Below are experts of layer 4 (counted from 0) of a mixture-of-experts language model. Rows are named router (the router's row for the expert), down (a neuron's output weights, with its number) and show model dimensions 0-255. Each number is 500 + 40 x the weight over its row's rms, rounded and kept within 0 to 999. Numbers have three digits each.
Before each expert's rows: "comes before" lists some tokens at least twice as common just after its tokens as in all text. This comes from a sample of Wikipedia text that the model never trained on. Tokens count by the router's weight.

# expert 0
comes before: " of", " in", " and", " was", " for", " is"
router:478422525525510588486505467491571534545523422504551643473534536500506495478494490517505491505512540436587475499512542490491486481477440512562475435442555535519469475478519544596460457543483544488552520527492512511487524462538550491536454564551431489501500470448511495453523530555536514533469516542526614453559478532559528506560505541487542548531467518460526513496458540522480587523537507482572476472418478476443531483504429498529533522518469450480531523458402497520457502496487458506487449588546410472438554452513494524522517513489513487541490492448522492461436502505500514503511511540423498563566589465452570459491509500476519541483523526485467354483460552471544545558469470480496537518469554502509493516515454512481521487517522541546525469441489473539491435479554475
down0:467500523426559476509511549548512560525494504517434512513486538505498443516495536522520557490498502438475477520471574461487534450492418593483429523484506477429395426525496508512557526577541507489514503590535452520496542563493464458562577487451502437496452587523574517524489428452456446484527494528492518549487502415535502549478461556513534510516482407450440538516424535484454509529536514484467533452557495527462430539502524525485474455544510440542497521506503482525574486466559481403504481519529503483489477550448538520494512467462479506489488512477546468462482559519491438489497461566462563470483410508462541513499572487463456527585498489524577522486459488530516558491476517496450554483446492487566614471465474555452442481513512451473502483480468503528447516502563480
down1:517545470494475538517525476484515525550532508572527537458508541545533504526455472526527520493452449503482502549549470539533459558579512502523479464525491589481431533552481479489539479440459488487569501490495516553431498497508564530576501519579502551535472491446502473465450575428499474458446551457484492520517442418544498489540526448538433490494459493479562583505481489535490496564424410531511540487518520443481570532553520471520544538477508511519534520490529444473484523512439492444541583440492356482454495549500558486518458473540434488503480510490493486482493488546477530514527489516511485564517446441475467566467597537556456439492544538473567461491526494494528534491547486493434484506571407560469476548507511466481475506453406497537531472495538415521516434475545534
down2:548534514529558472477505588465458537464502459542456386551461536511486527491444449531542498417528532558478573534508520524491489527481444509486552518531441520574463492476428426511488489493567547481438518450425442534497556481480443467439390528486474544530495485542520524570445450468491507470446505514455446524457532575425508507505517544497496479505474497475513545454507540512537521552516578540496467498519501565521479465482519503491533481480563518558482522544498475498463445533473540514479485469414502402557474522518564534467486492473558488525536550502458446590546474543446473528473505444501550500487504457523510508516422494420518440455439477517497488469525505518520478554493500522510500448461464438544456566542485533523470465563416440487471467478524531512529375515535521
down3:477516507518486403549570487499505486448497481524444466405522509462546516520489506537481504468534510492598510515440545547520468448548521479507499499479523543489459507493482554504495449518461489504464463479478470535549545508450535507493519554447417499502479530522482433501490513589522510483509578462605469529540465435516401470501544438459460474489495531487472501487499514471424513564499535534475509452514544487407452543564550469525474601476490490530518478505417508447573525503477503460533440462516448491514469507537543477520535520592519434411524461496491503486511454546492509510536442473388490480483483460486526511468529531534520426493460560515570517565466566613490545544498462511504559452446497462454522455456513519532481472459550549459541579480516445523489419468536497
down4:542467466490535473536516537485468501462413513470556435451508495515513533463594496520437529538507495522509553518492470486543514548432566528550545506520462502398530497492519440511511558487427491506563486492505589465519458467572481514452518554549582534479569518514483518520462541536536426530557505496439441519474510458537512447516506495470450521542517519485544487509395512515516461449534490483535472554402566504547550560529552505519482557543556463497549586534425423543508492515529554459526494476493563528428508488538533515469449517530491464495491488450472476415508440478531464488475508441566475552466505493441505481418487505446566544528495514499490449476505500401405554510481510523455475491485548504483442449522548474509549488541526574515548527542540523518573523470485484
down5:495546458414554515539523516448501504478594510444449488588482462513459475592500512521502445469496468436499485558499529480488480515522474533560595543497507467444443555499502498512521504529464471576435544489475461497488496493501523530488523568583409473507512531469532525500524540530496504522485589522473462492517460471514568540523420452478498509542463551510485504559399468504496507513584566530492491532508536500468507512421498552428571488515513431499488527495504507514481511520504459423480534468532437485488484502443532532517513527455557498508433594524603540451512495513558553467549482549373484463482402553520516514521487479538486501473531493483497458422466443582436462556501532483448474452503440567545479494518521475492458551460458496522475511481493451528425517481512483
down6:443594487526556486510440430491534462489466455489466416559486559493489409503478494476481511435479501453514489516466461553442514570435501547536503433535450537492473521507489574559449470530498463467505488380479563528446561504569504448477440470516482551580512451440495486481545522525586541451525506445505489452518511512481539500477535488482446458444494657466494485529456500565486540555491535437536474436420451492506497466418521528565616484509547487456542512470475509522469496492514554486455590517474547460453483496533522513527497473498542535519481525491503536539553474519466535485545501501490502542509492522474493505457486499555485460507523478452497436545567466487551449526453484595483540452489498476509544475504420521540495544520528482510520447439449516499481460503504489
down7:520464494505417511471499484506480532473511532527547414493502526549518440474449532460543588488510569429568466539480524467479475489507550554430565532462489426497477499531515455528442507489527422491520526490519408495502494427519542419507536526494500499467551492509602564495458527422492505507510529521555468447507524514463541473516469471487467537485481529466550521465543503528483447478576435546479563463486482559525488522494484504484449430519428538538532421549488554546516611506485487463466522475448529545536475547538580457497521470464462448479538451522527540413469514505571486497482498531593490431503422480465476493510531471549512498524491541504504437529514561478498477445485465531497480466548494444493534465461517469546472526438496407525506539544430487455541508548504382
down8:540515547531517464414465516466506484483472454458524433462487495530487460509521462534498551506513494539485512496486518549534508526529481382515547500514465539515536528494500541480504477436518474495485519437459492457459507490481445497552563551505534516570515559507518456485539497433469540423528498552508521471477432517474499504452494403430435500468461524492473499580506520536544490491559410455520588451463570437461444426484491539487491577516556527571513432589479579503552524462441462442504497473436532509545552400471500447501554502503494460480584502487559425479495492490491503552504465470518487507434443552468471551508465448536584528517494481466550489438466576528467550493451459530556500455516536461465507516485512511430498436550496588429467521492541483505510486502549486
down9:519442438601472539528488483430607477525476527533576560479474487516496470470469482452557549489507521477512494441495585404538565508469556534462467536516461454513485474543488479532460468490537514485527442538509498518492495535488545472589487552553467386444462485447482503463558496545475481496458489538522538475452446529502428529473426551519474542512587534506437503497519524536541503552497508526463511462484541457465510564547486496501593594511508432471536461492453474503520528424506541471513527561442530550488548551458420525518537574485481510452457478505514494467412532519507568513516470534534520561507420473503499483500445514535501478483569488488535453560531516531535485513465500487546456531520522501485475529513442506457469480570605491497525504452496522450489468395468466
down10:551474466530513554572565526464452514496500520508531554438507464485417478549485484476480472483563445508509496481584410496571433470546459481535547498537473497546537481457518524500472536469487487515518563490421516465574505503518480529501468454520452544519532516450472511506493551490481549504457609520430470537487520596498476496513532504528515515491482479491517483515459473517548413568474517490578491521452539478474508508481506509445503491509504486468550532518482554480478487505509443531463439475510450461522564475528465463461463477574461500448389543503416548496460458428507465455473448453456467519470559560528485461553525458614471479491468405536547524407507437475539574507537514476495534496418552474457550489485546446499493564525462518478530442436537474453445523545458511
down11:458419504555501471455451526549557432423485433467504540554508453469475465521483492526482467515506481432497506462466498472544506479564500558491516457506558539515475504450495506522457441546514528475488608550487560455506502471519474493534496515549458508514540380527541552504470449478519548481497495465491547494476522563454491456495550486495474523392485475385436542558506448492502507416481576456507454475431539544402501488523480507542520482447500523549487470548482529468475574451524552515475516447475533474490490490489452529561563521576505497482503451560547561492504511503532545494489597484500553541537507510483487455526558437423483560446461499473470468537485457401471452539480511550459492544504492558543466500545494501475541507525509407460536466517465435484505505502587462
down12:514460474516512549531524477500547457475547487564443514515509468540467476468508541515478511476505516494493528541453469452495430536570477520568463517508476468536562526461533432569509486471556464436440522558488492486490463485515545423468484491569461491436518555499450488482480440506487544467434478522420518467515497455466503561485474491476468562522427588496495531544577523541439458565486556518450504532483481502382498549505479526496505466592456511525478499420538584512510506492466554545495531578553487462540492517537498494489533614491501518511504375527501503437511516460440495475498458496461442468535532499464530459494512514479584510468496407464458476461417532458522484530522433478495543490490508530460515477511434479467529560558625523517495464534484459554546491483551544
down13:527518518507483444559504582493487512519502526447487496495441580537542585509465500456581587519443566467464502450538520458496498588410504504458515484496442416440542553510487514484530473463535528490493490505486508425440478484493507563565495554517493513503479509535563481483414489568431390488482490545493444518430504528510484481487529544420581542552514525448452510469512464466539546442548495602519488483454479515556481413567443412490501477452554481473492500521460516530491502380494493447535518517480515533479435500511499462529547531512508519472501455553511538529529444489433394541463501551517548518447570472520472523496496498472573506471516490471556522498477501497485458466501473497518523550535498547501540451451488536550516493431497501520468459476531501549563448518545472
down14:478560480487498507506524531493482522572490466561469572484437484511545440482431445520499606526531495516534533467466402472532469484525512471512446495537442534532580534455466465440485532456511489480531462537480560525486431551551521515504503504536510517506554511463549556426498533524527472499449446499421487570492459562479515445491552433460478502527522472411504520484445461474575423505405505477618513511432485537478504497515490485437477526488513495534530500506488536499466543531448514528461536459470538494560527486437553491489460527507385499467482528573446518549514430545496483497502543558544531581473499420474505520533441513492545520506487479481497474449480508519495589472530583444482585480467533464517476530449521516504504500518543537509544524565555534428533436484431481
down15:536529476487551510475569450534510517515488451495535542537428502491475487462472491529508466524520479612548499479488480532472528568512534476446477519494414555475535542524456536517512482455534460488471532539399457518486532417565486539497494464455490547519603504492490424478470447491484467509543526502433507533452518518450469462511561433455452446484458471409458474544557499520602440472472503454486484485419567463523498496488524521534475486459511540456541541503539457546539492471461532530453537498486490514514471473465493494501515449444505496449452514470489531515509547487481401559421569502671473503493507479495486411553462447476497510554485522502420465488539450573533505479517546525493464562487467488497557503536443455532489464561447532507506429517544491456517530458531470
down16:544525493504469473542482491520412553473538523425479488528488541480466502544476507473420525421576540475480535509454503530545456447433441478502480495500499486477501513481512489441501490441529453501465456545511493545457441555532495454491475426483466414518531517535507441549483534438518509472500522550511511568449515406498469484487485478439566501522557430457485474434486511458489553533542522490501448412514469487437479515540523464440498540544559577511436482494556491543548533551543579464592500476559496520524462599449540518552569566480511449510512480514505426467538551473487476469526523537512439473493463568492530498545543543541446520510472435459520541540516417530465464510438510449470530443434551477425496463486474496433490525519560454493538548512497568426527493492524531
down17:492493481486576508459443557499505474505502372420526478496467508434445478512453461525501488517539507530468484493533530553475460407479487519485489520537539470487491510514451504555493542561470465553521532520429497553480504564426511520464467566499477423545434545487516463556591482465420505423497526527492486548556453460628479508548559511474541470487531476605555433494388503486533519530561507494462486462482520504491518513548483546451521535454433496454501459484465526480452558543536481456491541531508486443505550537532542475521539496513532470439490566544510486553508453510449528537513472460611519477443485548512527498494477520420574517533519465496515563458498573525526473497511446482518479530459505455547494425462456508505488504527452447512434485524456487474434469511559494
down18:471487497537517489515473431544509444506438502470452433486502460421500479484510503437533524524511531463474533438484464494553518452540438542616481490456488522454545434449456512443493496516502478445535591528526513473534482486492480488508518514568481513417493575507627543492497478532553545479478441497588490448518489462513519457460453481503505540456518488481473521555460564548430490519550456499491498499531452515456431375424554511575521459486510479526444522544481525548492545452476537454403457533530476471521526456434551491447517519512552506498503550528546421491426507517527499497527481515477508514481464460469497528414563527514506504522433463455489543574483456466470503485441515469518468444551532521536497490501513543540494465538477507575470496450421391536494456515533513
down19:442468489454491499478495467532494535456559485449466446426510451459509521535555469462535487445571476498477510475442514487552492475493479546539480586498551426529563547497499450575491459450489472494460531431502555513468441435519511489511419462518492463500462474445548463458517497494502452553497569503482489572523466444543546520517414479477542519560528488572540545476500498486499503468455618519534472457494431455539488540551531472502512494537481551541398471514525490516567481474434423521528501448530512447489549537480512461491519509501552480577488483522518404450460429491427501483506500592471493449490452527543437468505531566417528533524558488460417468499476509495506530511502514508499461487471488434489508422445545520448458535483462590551445525453527545525510545514547503
down20:472509505494526569430446556547483454534524419528503503502485532476447484492462482503512498469431487503453531534521539564449515520433560563509554533515542530492483550465471426534440521502555513494474496464493476483512478461496470455513448546555461591511544446457461418493472493462523507469488504502445467493434516537487550450488508462553422537452456543427538470517559518444564531475539498485454608477419483563490550516529507568531435505433527455441548536548490471541511530512503504486496492489446454523497501457499497529472411477483427561508545595531426491609570486486571489521492499499447463508505512426487501468522460499562452463514416545475516511438430489511495428553509527466504483527502498463478507533535486487497484487568527532482507520460474602444527437457476473
down21:519496461543567480445560532542531522466565539484448580575493599525443556529501492497431515517595450449549552467431457538478504519527499473444535471618521454440624503546449469541471497450483497485553547516440428488534476483503478521524513408476538483456486469497481490535516448445569510429491466544490470508503501455431506529503505490510489473515607497458523441514511483474566587502517464429509554540520500461577489485491523553500477573497514512532566514452498438544487492477528522468468473532544530512509502490510500532427427457532480530550477550496492427510449445539488523473498556500489525510488515556574470544541477421512438556527554502483506524514475461467484461533504545496468542525473442495466485528449480466462534505533527457473500538432523449501514428473507458
down22:491515446434473502473532507447514515448457510602572443437483547528511467510490506490578497460475516510505476579575490483478490542516508533457519477483528530521504449561449587552513481533510582483589483497491524515546493441455553476480503498471611519538541490515501458485529497476505413436519487471461529475550521485550511508526620491513456511525432527478467557530501514439463478520514494512486462523542454565566549480489459481549574501531510439544478485492474488543446482456498505491529598474461532496483468529530484542462404476611489539514463504548581513438491483542537476558495482508600440495476512440526498515521480532547519473409451519508415387507529540525525468489550478583497489493550482546535456530486508488504428507465458513429493524519519508531452500513501514
down23:432457454483503500547472481530509577514441456527503515509498519501506500510497366509484453474559480447514566590546502544496457556521431513553500522464495465508504436582426492565531474510553485481485533496476520469542523482513555483464544522457498499510455469496483452530456471526432529522515560497525510530537446481565514548574474575507494499525489521510552517486566559574468464464528518515463553511517559489468500585463544484480492521501518484560506511488515495512518508560483523440444415478516540490451494545501452546511544550447539589439439466578525455474482424431424459485504551515500508524555519589529484523500517506465514433465506533548498541450538504545573468509383503526411508496468499527493486488561498440529542523556577487534527509502467558599517475465491464
down24:431521569460475504536448513529568442507443490500553497546531485424478514512491518486517482547540543455570442558509533462480505527543477515442533527450549501483451485534521544613475426521500534510462524545504496502506592474464536519497457577574458505491530500489519521508496548471499484533529489465498529427585467476526518460451470470556511485462440481477543460483479513562475545422575510558513507490543479530523498549537529577474534458486534476473484524504560479545567557497475461488476517491467482530429548547597560515515533443443494517548581404456483495450464523531577501490585484529624476480554505496557552490542462452491532481542493517525451530513508548550519485492486494546531512534563475466490553481535492522541469460469473413544485502529443523448425462470446449
down25:436518502497486536479478477499512550489495479501525481471468487371491548464429528490510505519541443539548521552507524525497485522520511455512459516535499549540544503599495564499570516502562460502595516500460488420465434477570476537520454466491479587555532515448537493469472455532541478478515499486492482496476467509472504446532567478517534503512461525536470485448468525529448450493485466542475473489523529439382511464450562512531508547491498527528582511535481487542538516454494503451484576516498515509499489493378555510529524500463599451446507425468520538528560466444452498535439522479397479537488461484503467477477489485494487460526471543419485429548520437492459530590496528513443533366468497518448537507553557526504530469558545588531508472505469466479519447516534528